From a checkpoint of a small mixture-of-experts model trained on Wikipedia: 3 picks a token, a variant of Muon for the experts.
Below are experts of layer 4 (counted from 0) of a mixture-of-experts language model. Rows are named up (a neuron's input weights, with its number), down (a neuron's output weights, with its number) and show model dimensions 0-159. Each number is 128 + 24 x the weight over its row's rms, rounded and kept within 0 to 255. Numbers have three digits each.
Before each expert's rows: a language model's description of what the expert responds to; "raises" lists some tokens whose logits its average output raises strongly, later layers aside. This comes from a sample of Wikipedia text that the model never trained on.

# expert 19
Short first pieces of lowercase words split into subwords, such as gu in guessed, guided, pr in printed, w in wars.
raises: "id", "est", "in"
up1:142127146085051140152168121101095166140108132141136107134148097085109140122143140108141122151090133100076126124130115131089132141129137129126104149128131123159087126149104126135192131088094150109148114135069119110143165140131105146150160104151144171092129094092109125148110106127143142104134129137141146120109155117149150127133098135130149135142136169084126156165127105128113076148159147159140129137094120120147127116138126128120150122161200126112106117113096144175122127144144068
down1:149146117130189144122135153111118110070094103120129084138112133141121188160121123133141147129135141127157134119139128139143119100168135127126130134129136122122142129094141134156126118124119151157104135129128117126093121150140121099146144183144112095137125075120139117114120119111136078168195139133118151087128126185133154105137099142109135085109156124136100172124141140093120146131098175111075146063153129124079068131107124128159137087120105109120165117120130113118174147163137134
up2:119110116131161091155154143149155100117172162148107124122159155141148140150123118125090151090115114112095129148123128093141166116124137107140093149107141082119145122125124162162078136081138113143176089116155106116153118112111083142095138117141132163128121119150064103108107136146141132138169141151111136109153153113119122116079161133115110127137148151103126094133114153117109127088123191105132119167108087179110098115116142115137132119136126127197152139137138117179103145107103151
down2:098095109123129119145080128140155122153106107113095161147120103144148149102124167121116098117136111132129119133124123120119127137146143155123152113117121076152109108132100137189118136117097130159142097143147157114139127133153110185139103147162133154093137123157111152075110079171155122113151109100129086101134174139134111122136144148170125096109129117091106121111153130135144146091160135129153159125153133151120058141194126142110123111157061123120156142119136110135112114090157171
up3:095146144146130119172139121124111126146149071160090128104115106200122101086114105172166094123114110100125108135152104091186125126167110157149115151100140110122146152111127112139130140113145081110127119117123132145128126105144064145140119134153133154125138104099129124166139121142104114119132111137129122148129134104126143123100133163100106182140152122133143101117081115114107150104150154131179136138112124083154114147138123106170093117116097116135095150159140213129137158137142138
down3:141160162111119169106141157135126121128142131153114153130171166136107091098180116130134141124143141122156183123095110148137130157163130138122150121176110124096110105092114119080125097126132081101120129159125108128134163170087103145131119136122132081147105115126140109154091191133069118143159119130115122053130119129119089136133142157150111113134187150137127133119114121131104135074101136120163109119107137147116120123145097102143080149105144146162106165124131153148130123102114137
up4:086114121117143107173146152117117155160173123147173144087111126087121144115133156104130147150127132139111101099132107170111137133094146149150144143127115137138167113119116147125118144077113142156109144078103116139120135168135152138135135105114115121144163165146113152103102155140127128146113107139102134099119068133108118147108109128120140150137095135115072166149108142112118143141134116178144104157167133178106117133109123123136077109137126106103160087153155110067092157156069159
down4:126134179141109123118130115163179142090185136128139131130129112139127123101124158130104153142154110132109130139107139153092102141153080128105111167053085149134161145105082168164071113142138127144156159148145111096160137079099122114129145129169110126107165131116116129141136132122179140140107139083117090155116172150101101102170123152140158142127104135111133118147070132130109112121105128083142119126147123134137136138154123157123108151094134127126139091137160102114131139122088114

# expert 53
Opening stems of longer words awaiting a suffix, such as fin-anc-ial, sett-lement, sign-ificant, serv-ing, writ-ing.
raises: "a", "er", "ing"
up0:082111163122138152217122121130112123150083121173123144132098142142114112123146118127136143126141140100071121120123148153121154163124105116122071139156154128173146123133107096150134152129099107150150177138102117106112126123111112119133134131123107136115128100144134151104068121146143137136117129137123108132099141155142118132141171175093173106054099089139131148071132097172144150103137111108135093137156128141149129136148112118139144113137136113192103147136106126151114103124111101
down0:121113124132121121107147107094106135086141124111111159109134113125126129082129123157123098155134128165119125146148166123137120124119140115140092108119176106188137105130100131126152151127153110156163173131112148118130151130177093118111110156131132097148177144107143190109125153103112169102125136103152086051109181134144139134088126179065105155126095170134121118139129144111103163126138144104146124099130141146131154119125123104122080133143122145127144152112087116117132105117099172
up1:128153166119113148167118119161173111123108175143127083142129091082086096143108109121116110133111161165119093142085113126166147084134128110149107137112102153164139111108121156161119117113088125160163155131112164130148161153144156126128110124124110149096100152127106129112116091156131140114122122126162131141122138131126121123139095112130146121108158129149136145090151116111118103133113146194122102136119091150127093186145111122141069135142129148112114166110148135149103175132071077
down1:135140082145151133134162136179131129122135141139110147094124118168108108155118114130097146115136104114125091169140138128154141110135107133125149102095145106129154134099087127124159120103143120129094116151152149134116150116128101035072125118169131143126126087123084112125163152143168110111146112109099111119139130068114146099073159145171161140163134113122121133108154115121132181152114154154129122126117130126125079119129068143103127175159158131151140168146147105121139127118150129
up2:127104072108133097168141121165101152136138130132149154112106101093132134167123072156156125143146133131139101145139124130138135122116121147114102148101098141116179129128132082109163102140159160102125134110088089065138145089148123130120167138145091121104071096120132136121125165174128152145153140192115121105146160169098136191123114091106104140164150153143114125126129126127155089107124127139161132122121107125087150124122135161153128109121142136142118140094143090120130152114120166
down2:144120165113131086163115091125122145139111134085093113120166146101112088148096143179143092091100107139101124142116147134115123119155128129109141125114167122121104161101142150111147116104136123139126156142146126093125142106127142167129146131096119159123102104139168054123087124083126171139140094119124141118146171150147172151119143135136098109142177167130102132101132111150126111101160133104137162121102144152111153128110132190103135139109157095120137094146145119134173125122075170
up3:156146106136169150077086105124083130136133137145131149121104142122110146100190123102155115129082110100119127102121121124101110161105142165143125137091084178104069114142153143126117099114115115122118147117115144158142114082074127123143132111139155114139149155159155109132103123114167162184080138132151154113138144152117115156132138147168154162115130104128117146060107140143127120125132122109101123135174107161156117133110110154111155113154162148095143127130151139100149110138097098
down3:126147138090111106132136144130117128129137144091156114166123126120126144103091111131117093145116164095140101111073117093150144153136118149094109130128104158130100120108155158165149105124117113104138105151148164149144145156105173113126111164114114154110115132101162105166069146138111138177128146139171132134173175141080120180180130118132134149068147150126122110133105118147123117113108149182147112080097168144116131117148141136074114105146116078104113117128145106143128112134127127

# expert 0
Bare space tokens in tables and stat lists, mostly after a pipe or colon before a number, e.g. | 291, Hits: 1,678.
raises: "1", "2", "3", "20", "18", ","
up1:101135159123130160122122093135114159127135127145114103182159134145124091078110121139105110123133129100091102107138116108165108113144131153132142134155148134125133102145146148116142109142101144096103141145093147104164125124145139102128124099111145063149132110110138148122108149159105129134109120155144149061110129118129135148145099123113131131138150139105121193129139172138098134196138139120094143120117074119175096176058136138173126130105090093150103157153179138131126141135115121
down1:130123114126160092146127131148184150128155142134174126126131158100082132124138204103135129098152126154147104125098152127099126121153155079135145096132137191121042163124091141098082166123117117124148134120121148155134103133136092129097120130173099162148140114150098092147085157156103142120129157105158125138110132153085102119111151147159098123116127096127142148121127120089127091139131120109115102119133139111107126125179132145122123113096148119130136137139153126145148106162098108
up2:119155095135151112156128122151136123126074144174165126112159158129130106119165152100147106167097103146111104088139153127146128123132111150104176145145144159141080116127087112059145142140127116087181151089116137153120154135138117098121182147132105145106140145133124151133127146101162091119096116116141104115119145113129117113137109134171182131115103118131109145151120099135111108136137122099145133089096121115118171139111150102150130132155186177094114137119092151125149118142089092
down2:084138130126150106127103121125115118133108128165126139154114172139171126117134123122142148124112113146113203119138126106148117161162091137121132131133133145119145123145108114137152118094131158138116095145095150097107088149139146099169160157105192089178129172066110112097115138137176099119128134138110138122140109142128120151136075173111137107146090099122126143110134103100146120137126127085161117125143155153139113150101122128125077121135109131156134105112155070155148084093160147
up3:089139133135142090110148119104139118104158075131137116115109126129148124117127099101144155126194120143125108058096127105140183148107135140095116127140103139157120115169157158147111139067102131126108102148144188075155133136137142119085119165128139170100162111109135154125158166135161153116137133147129116109122136153125119159142115183091129101122150120126084124117130115123159132127123152109134133094142086162147111151140147146097122140122095092120147142156135186123118147121138094
down3:098086128141152148123164127168091126143130159151142131105126098129124159099153134144105123132127108132181148138142103140135139186134121109114121157118114120169152065201130140106117142153132138159149137101114106125132107110128177100109174121106114102158077110119122154117093107085095147144116148116095135159125103142099167124118148113197146132130081104078117123129140133079104159127150140120115137138145154133125143125139141120143115121118152164110128082111124150089114143096105147
up4:100129124133128152141138149130165159144147164115098125094125139120107105115103131086146137124144092142130138106131150137164055101171111152109118103127086122114106141112142097103110148148130118084105135125123138206093141133127126123133117149172107090150102132170139148141096168117150145133139081171110161140132073101180139135097125137140169146153113116108096128174131146075134130124119164133159157129116135114136121114134131095104076130106151126123121102154145109127118175150133120
down4:123130109107152130143115162129164099113117134143103149141093117148115108210125085155085140142158114124112164084133147127149138129121130130112133135140137120148114118146115149131117102134131108133139107096162119116184117130150115108161166090123117147105113106142124122106099114170109162111100086137148162135144166100136084083118095137104158188105141114132159114120172103115130127135105166148118140116135132082112110171112104164116159151128117104149126099120081185154096112129125166

# expert 21
A standalone L starting a name or word, often in tables, sports results and lists, as in Lindsay, Lillebonne, L 68–.
raises: "it", "i", "y", "if"
up1:105140124120136122125120133150133098122146137127123097094086106111105126163161150096175076184136164159104085155086160106132126119148104132137118131156127137121112152131112142120163104129132162130150164135106136122124145141126149130096049142106164077136121118155166162129102094122102148149125158129137067153129147108130096129108157128115144120122101114135140115146148140169127136142119124109146117089140141114150110155139173092151087137112195150120157121133126138167095094140100098
down1:134132100137104139097104113100153124132130122181133137162111116142139105119085140139130125075122155117153104155155145133141118137134158172134187131104120148139090085144171085153126110069132163102107148131130110116105102164156155157126163080107113127130122141109090127128134109106119148104105124126138142123122122164133145105170125135165147161138138171108076180163098110094128111135109073136110135119130145110133113142129121179107169149142091117135135098174109102129159116105117120
up2:126141140093166097123136121138128149169111114138126162096100123162122166125153168114148117102104128110126166115143149124115156123112122136155114156104114109145135120136105162137129152140149108113109131108088105107159168131129061098140090105143104118114118116181103132061131155129147086163102120070154117134107099121151121121121122161160127139134102131149133119113120118120116135142133127118123166160137092177103166112143149100166095133139180100160161067147123154132149117091093127
down2:129103107094139133154109091119107150077105102104143131140105116159126106123138134153130134138105118141117138130100103151095119137154128131132176115125125118145216142145130110130134119117111122132080127098145125131155124125169116096158111156142111108115165090129120117126121193112166131101164162128094134161106153144141154159122156172144144122123101121126130190118131076111124095139138103143090098152157125172133136120141134118090094115138130119132188143146139121143136075067107127
up3:173113105128149120123105198126156107135142142133152159088042148110133120179147156153180157099130112093102135118113157131140103143120104122134092154134143143130140127130101115142104173125105162131119139111106096080120114127156122108104123113138128131120096114132116134201147115095151135137135130141130146110118166112133139143115192134127127128132117104115110133152125122125113148150127107148131113102119121130120123138118108124159094067087135158139058155122118180146131088135152141
down3:164098137137092115094126135085098114152165074115152159141132152135149117107107165111126124129164164124172123139131125156160153177166175133104137113126126110119133131148143123174111098115114088166145143138125111161143097160102130140141119138121078083157110145095143122121114147140143112170118124109125179144099108122104127116134121144144108098134109143111170122144131131100091127144073101159064159112166113085118141112115132165115119120104112086154167124108155129149120123118120108
up4:167153134180099172106153136114111136147163064138142110121100115127176141084120104140124130123155126097124091145169100105144143124130119159108099161164170157149146108149148114102136128172123129141107151114155107110137119091144122149121147121123096151156149115096122150135148150122093089115126110145122135109114135074146116138130111160094141134122112112078158086137139157144088111105182107138134118149129149127119095141149100115170146092129174147117108118071103126115162147130158109
down4:108165143102106109157136090083105138118096143092112098135143169090092123111103105126142170098108154119063119088133139132146111135124181168134118125119133098144169113124119169170138124160087065083144104138127082147131152159108167121128112106136152115157126108153120104133135125133148139122094092152115159150135111118155161122133134147110132128153134107117162100116127170116163127115104133111161157095144139148149130157121157127164137101132122155130149103116152132106094112172160107

# expert 3
Field labels and their word pieces in infoboxes and biography text, such as Location, Coordinates, Born, Preceded/Succeeded by, Release date.
raises: " (", " ", " in"
up0:143119157141130127124113121136114164163070134166110127146119135155131127153131134124118103140149150122079089138095170113117117137124157119190134089128173152134134103138120120103156101097128105107171103129155107097126129137130091110156077106101109127126123124124155093159162159118163078118144145120107165123155081095093134156125164131142125137152145163128133130175106152110144099127105092136123115113104113168093127167142153112128146139119111167087140117158137113185095108115156147
down0:109159185095118121121143186125141116153125173129116097143131098091118105116129160163147173117126144128136146143106128133116107148111058120111103137168086116170104106122158107137116113119153094154141094132140146138070121115149171145139095125136159128088142109085102142147114125123102164114118143125132111111135125107134072123140083152090116140136126125099129131086106101162133148155104173155146113151137114119086143101098161154165127170154139151137161116132122140119138098133144155
up1:125139150124110102144155107156127118134108119131086088082124153066133110093085118119134155118136097126159119135133169087115115128113136144180129126130115135112154136154123118116159128122153164123115162112109133077094138117158125129141159146168141136116175119105141162126097113135090154115158099161125155097181120090208113087147139089141142127111151129122141126121096111111152106142138122120137164137122144140114145158164120087119110127107151125136158130158092151178094092123138096
down1:116107125153165138133112107160150106134075100123115113124141152126104164114058164095139178125119136140139101158142148131126124091151126131160153111141118130102106077143169137121113129164140057142147113186127119130121125176113123140134137144159101115174181141106130150132070103119117129127141099187132130083172110135115124099127141145129120099088120157126142136130130137151119129144146156145093111134152110137130095119128115106134113126105168113105102127088072159145138129148137119
up2:125130061114140126143128083120135132099088098126130202122153145117151104141142180164103110151115117122133109125104122113179136136136131144124122144149138103122116163104121102140148105140150125103143107149138077140125138133138152136128133122121144124139150120084087136154100138121127155117149173135134151149160087139084108095192130141162111137148123131136124084131135158103163098114139159113135157131162120091149124114156142126095139141142144158136076114123068095123133146051117123
down2:088151143102119166186084081136127133133126097144101154168151139142114152120094143166143144138137152101106167130125151164113129148117151110142124131132135127148104155152145089120109119095141103130165105155113150082106130163132142118076129098127167145132113131111142171122109105137092136103150119137121102138105112075112094165134114156119133160166119112065112132143130108110120090109130140164150113175150142111142116115155131097148142115124151131167115115070087102117178127154113140
up3:139143116154162155138168111142146165189133097083171131157141097134179148127077125128127145170125131135108113154123133144069129087133148138175160125130107127117148157129124140139126114124163078150113143157156100105125102096101140124091128107117128125102159108141100116143112144118117090109145144122128085124123086130141125133082156115104114133113151148150107104097122131169099098133152105133111136115124115132166105098138166100151130148125094138151170173107178125116113113078133161
down3:174130102169109124139069145155148114107127168146127124129148161101122140127196141137144151182174095144149120133139165108110102144141120121145099103125060150095162129094090139139136142162101138165136101139114120092118174112121119099159104127140150132154118114173144124118140108122111137155099097140121087135126114139135119130156099117145135094116125131130104100118182115148131118120109135147178102077061132134098161101118136137112101160112106125124107126143144127159115106129125140

# expert 9
Short consonant-vowel word pieces inside words, such as ig, ag, ev, leg, arg, umb, as in relegated, Review, contribute.
raises: "s", "u", "it", "g", "at", "al"
up0:163085110138150091093154153135170083108109140122132119119124103104127190152063156144136124101100101158134170148127116096117134143117121145102117136121121149149122111145168138147111141116131132154148084178128133095188094109135143154141168157165104117130166116144115095100084147123136123136103104123111109106085125141114128149156138143140133116135112146154149080145145164126122117151093095131146119131140128151118157148121155074078150124121081139117133146164138085119118120134093123
down0:138109103125107131120140116147111155110112137160105144133097083095140125157137108176125143085144111117111162136147149106181093133125055120164148160145126168118117117148096089134130117111137130156082188136121106137144164094119128123091171120112113133114105144126107100134142141092121153115116138109132161109111143130166105119119081104118103126114096120092152120143091142130105137121136143143125159166150120163139101152103186112165120103152173141113143119150116100118184124153167140
up1:133144104140120124147113128083105129120117175108120130128105145105120090113123165174090129177095103149128159122135127132151120146079154141105120141137181134168091108119120138111170156135170145118095117108089125140162114103166088098098180126118138126122105120133125123117118155142118119148108163144113172142109174116091136098137119108117092178117140112161141110164148138117136126121119113118107148151147136126102141107147169130197145140134121106134125115051125109147148099091112144
down1:105156137125133104101099102109081092174136104094150119158146124135161118085127111110146133140136115135137143124118135106132110142154087184163121163136094195155091177116125133120119138117127113114132191114141102144129110125127101155136137138160107125130101111136136152133131110111139142168098128125140104106127113126135064103147141191137098108155139146099085116146110094130142135121139099134156116132150149125147116106109105133159141090165105175117155087148112143103091146136132188
up2:113116084150117135107187091119146113166140156087104110095141144140138131157149169117108142113080098143097121160119120107114089133120145123103112102093093168209103120128125142129091140139156100145104133128115142123158117091126153129142141127143119108121112120131119124147163138123103098129161127128083114126120105073154103152116138145136148096140188105097139114147184113126107057152155164136114148106134094137139125162127174162138114150163136140135113131130118110122149132129106124
down2:131171122115082145155135093126123138135141129113150135102090095150132143123118138112116112127116124151120132104112125096152121097129131183085137175157128142149130163156096141092092080116130099156084132093131120142129124127152159083127115083107121170132129158130139108147108129067143126116095144180142106148132148153142126093099157163108119125110171132133105130155183129167125104133144161132097126122120119122144143123129120158193123134131105131111130106078154146148098107085177151
up3:102117157117120125129104133128180104136123110135127114131155129139157129144151136166113176076195144111128126131117124138096142117120139107170127140136172122154115148141107142128157137092092120132133141112085174138112149143089119158140140113139094116135117117136127140095130132082137118136134145124132129085148134122129125125086126133162135131128131167113134132107216112133148102148147116118104079133091095202085087095144100070146147107100129142164106117132143095135159113127089132
down3:095119130145072095177120118108090153069082120133127122103106094122114118113128114132078117123119113146076119176138114124157134097134100117127138141110163131127097124153102167089084118114147143156172109148149120125171160117168123106147117133158152124166100125138117145132155169149137139123112163132141124111144159112142141174111144140161116111116105157134123156127097127097126106136072134081142166137143140077124174181156126130126089138121129136148132107133127134138141124100172121

# expert 7
The word as after known, such, served, recorded or a name in cast lists, plus called, became, including.
raises: " a", " the", " "
up0:069159129155121159128141129140138116104128131132153106073092069117104115140136143110156111148119128111171147094105154125129079101159131111092150128139118176112141113140145162171127134110077125111116087136094103142106115143093141164115050123162140122162083130146111114127132187145134158112148133112147122142157126125096127109131114149114122118135124113144127167141122118151142155100112135132115107171193173131167101149129133114101111153114095111107141111146149146141109136126152131
down0:133129124125115058122127117142116137133121115102122116102120160144069180154101122122118126142115115130119142110122098071099167081119105130130123126149154164107138081168138138151129141117165116149131143120102127085148124115092108129150132112149111135118181102122132149126136111129117149131142111088129052137076137138119130125143134125143124162101109165120112129152148099124138114123195193158127173155099105163140148119126143107164123129166159134138136165087125153088130147140135118
up1:122127120134147090132133122159155134137150166106148162152130128117104177156123114140152108104137139119154108118128140102130112121126087114094137119139154128135114190114095112101149143168164123128140120131124169139159138112139094124092134127120084121119125109114108125117135129162123114121093112084127180111100141094174155161127073113100097127137115131123132163152120114143136066127136130151110116140106120099125160109119146087113138116082176137177085161134201172157123095120144105
down1:109138160163117135125170125114122120131124115146087147109109091103133113084080142096107150132127142124112124167129135128158131143129133156134170089135106196136141165126177157126121127127124115128132123134093111089119141110116109143112114154166121130153079157155173127114141094119152109140125132174111102108175151105113080121138171097118099097095157138136114170074099124166122137136143110157074114179139117128095126150147134082129142118150110117130133090144141153148136107109164117
up2:105101127171154109123135114123099112093112094189169106123149130130099134119110101154104120150117096087125155146105132090146105150115097127105106196125146138104120108151134185137109097136143149121093161109153149136140133162133111154122154102121115150101138128082146166142168103105066152122142131077152096129195096171131140129161139122117119115134161119107134128121145147105092140142125176099111141114128106110137146128127170140105126151136117138157093114121112171100134133110144125
down2:116067139113110147131148118147104158142144148116165174151116136137152130142107101141124149125144107092108130121150156136136143149120133105149125146125119104124121139141081106078131133118087103124142091098118135120101097140140143134132176175108104128105142132105120105071093123139132148133128083146141152189136135073160140100113132136148137102174108083106125126073083086136107113181137137095135131113146116136161150147128143159127133121147130145088136124145173136142118172175095162
up3:099126133160102141150117114121164166102110094127125142184144104083109111170118138100105131131154111150106119140119119159150107159133151085134133125171099173150156101148076114102113146139154110123159130108129088129093116145124155131125169106083111102112124187131104113114118103099112147113143176135144112099091136142152134148145129158089155130149141096100093135106155155144139158150116150100107143132135089107170111098104123134097117094128111149136150141164132104176138140164147158
down3:145111148168113123107162113134113121143144100107135125101087109163113139166108138106127096092136086099126121118145144103072101146130105151140161119116132081137097115130144117098128115117136117140158092136162167081167187136113137072128155131171091118106157123094119162111164138116193156129133124147146114116159119101108103149099145124163126144087113137110154130185126140151085104141142147119147164063148148134119163158126121115114149166103128115129132125143135120133118121135121140

# expert 41
Nouns after the or a for teams, states, countries and organizations, such as World War, team, state, company, country.
raises: ".", "-", ","
up0:112095147153135155138156112123150114121161147111171127122147115098116145140148152088113122139095119142134142120113136148104119133111137093152182127136124173127093102135107095115112184137145145126078083109100121138075181127168101125122131096155067127113124170128130136119136103125142178159120166112110120113091156175133138126133103151129145129094143108145136146128077132126138043093151130122144144167158107105103082132140130147158134163138140121125107134112119130113095119105126132
down0:159152062149146067119131091133142149131118136157124133146136167156122161103123125134115113115141093125142170131092110144098124136136112132126158134155115128142107124091118122132189111123145120131130145102095131129147091073115159148079119149131132169150134068091115106127134150133167114116128130097158121112119111142102115135161113114131152113095168136113128132127138171179086176136138123138086132185086116142145152115132135105119108095112095149126134136162114178106109130171114131
up1:105128130111108128194117150139149155160076097148125114129085143120098183124075098109079107142173142175117142127135116164126120156118165114111148117133129178111099118101119119097129129123116105120163162132089113115143125170138150138117121173155162126096141101095114097092118120122168122143111137129154132127084122100115130173146127124137138113109141102097113118141194173158121119094104119187133108127127143148153114163132142130120132147146086137149121142159113126125113099102124118
down1:113146120161119107104144113118128093128141100103155131073115111147141134102142111186123142133163071102106176146110111093169156142140093129061161124151131067095139115118115135136153187130110135185139120148124123135118136101170088133149134092126131093107113119163113137141137077131100153126126127115137151115144118117127094120136164139124144129125133074122143110143103097090187148168130135104136121128124142159102160147136181137112134125148149123133164144106132123115154109123113143
up2:129135087148139158147192122120102142112105112114161129164126149100142114110087090111155143108145124140132108159107103158101156133089083158173132128106108080110097121099108131152136123106115125087136128103133138105118146167141122134196109167087134136067130101122121141156100112106127145136160092095132117191157157120159144144115134162093127150112119119131137147087135096127131138116149133140125147118110137121114129133115179103140130127167142118114123138128134122147194161091100114
down2:196136122100157143127130113169154120136158128108118121148129114147107112122102106125112129094083131136111132095098156139128110130138147108107108143140142131123112131106116165141173124169124170123151082134138127079109099118142130093140107087144132057123139145151128166162143180123144140134115127129151131140107095127125149173104135099130131133116114121100134140113103105122141163104141125182132145134161109182107127133086149099104182127154124047123100114173114157127118105116157129
up3:131108121120112099110109116147118161100150128154146129103126158150128107125126142118115113116133123147108136134100135122154126123117110132150128129125183105137155171136163077152138092128136153117142130135102113106145094133145149111066144058130120079120123120076163088119133183148133134122177107118134144159131132158116129127093093126123098090152089100149173156173085106132109115148169130161120139132178085116100137141150097145147115147136082134116108096122115159134171151109149150
down3:126085149129122129106113133123121093140136168150106127106108114141107141135114147129125115165161080162112134096152155133133109132131141179151137105107135098104099164131112171180072150154121118141115129142139118124161145129109126087094078109150113134136140108116103125164123101113116147114127152133147162100087107115127143138146130147169112114113065108098130111076120137141156093171137143133175135147137174147154084156118124111123141114120154135137125128173107116121069169162100162

# expert 22
Word-start fragments l, sl, cl, fl, str split from the rest of a word, often verbs after to or would (look, love, lay).
raises: "ab", "i", "ar"
up1:121123115149095143073147128101139114116138144170104153104150181131144114149096159161136144177094129127166116122172158120158125120158086117095159150076133096106113122090071125160160089107142100111150122123122102121129145146129104139158152162115101159149137128143079149112183113117131128107112125196104147101132129133140105103118093133132146136119138138096150106135106165140105135143093084139159114190099132121106146101146136129116164136119118120117127113114151129156106129135125145
down1:100135176159140120125106158107131146161110163139112162099101099062138186092127111144128114143121142142119141146152114162119120153118129107100127171152141144172177152104093139109168125155109115121145148148119134095173093071137144132100111135097097136125156147119114148094104161138158105167086153132166126094114104122143118121093128176132109122171139136109115105130122120153085098127089138123142144112115121094136139118130143119134118135142055140120155146147119147115105150105126106
up2:137105103155075115166156164099164092112133109155107102092083136133134122091121111151109140098109106119198120140149106128057165091079122142140127154108133142125143113120164141162136122137106104161116122150101151124142137162140171144086109145157164095130154047128128124139115135104151125114112129114118107139105137104144137123146132166090123136122113128098118139090184118154099127156140099106139091127148118146109136125113153126113145158116133131158153102145129132111144143151099156
down2:120133140119130148108148111157154143119122120115118121156141088142134133143097129092135144111123119151104122049103145130136135187096115071141119141122125107103190137103126124076096115164119111148152159095115145094159160152115137105063127104156147138121129113099133169106115130175180132186139144093116123113117128143136150128126156131172144123126153143172110115124107113152146148142172146148095131125149086127120110087128098086135108112151115147121117118157114119110130162111127158
up3:165121101135138134120132129157130073141100142187123137135161113154136160119160143123161137141099092120152099132099109074099100150091120074073118111118153146165113118166137174088102135130150135095120145159137124160131118117104121144166107169145091104147117117106139165114130112116115142141205122128118099138123139110138136167167136119158092133175118127117126127116132162131141083135116135119132135152095115130092129116147117128114136053136151135094109159123152123136142145117136156
down3:151132116091127141146129104110136165116103161164122083099097129189111142146125144125134139151116128109115143132146100114118114157094140152104130117131153127134129178144160127133134144149135154102101087085129091096138144162158161105097107153136105109124116147101123116109107124120161122124105114122069101157177110123138145157107126145141114112101113157107111086131136139212144123103145107150162107152140131100122103166131145140166108061128139072135145103135118156138128182139123137
up4:153169114148105160128081158101078121148131145121098135160118093111135152079103165128155104103077136140104091173121107173134101143163113141131127129143141154117119148111127121131093135142127086102129157177141108145140124102129122114158107100147162077138185133156124147108127129171084112129147117139099139114103131133103100128126102106107145113149138157143133112127149104163128109170089125158112117146142156122088154117125172106186142139128137119086142079132152129160120139137113121
down4:116121132087114158142138072128148163135126141146104126089179115129126109123130075162157136156100110106141125109125140113133123103111103132099128112101125112145099143148117119127123101128139101123103128145112166100136084178106150150124124135161149130109182128142139130144143153150188150122140141123098140150097127145115119101138147142192114068099142123108091152141102175124145103164111147129130126109135117119139099182131113148134104129121153136104090132153189075174096102099138140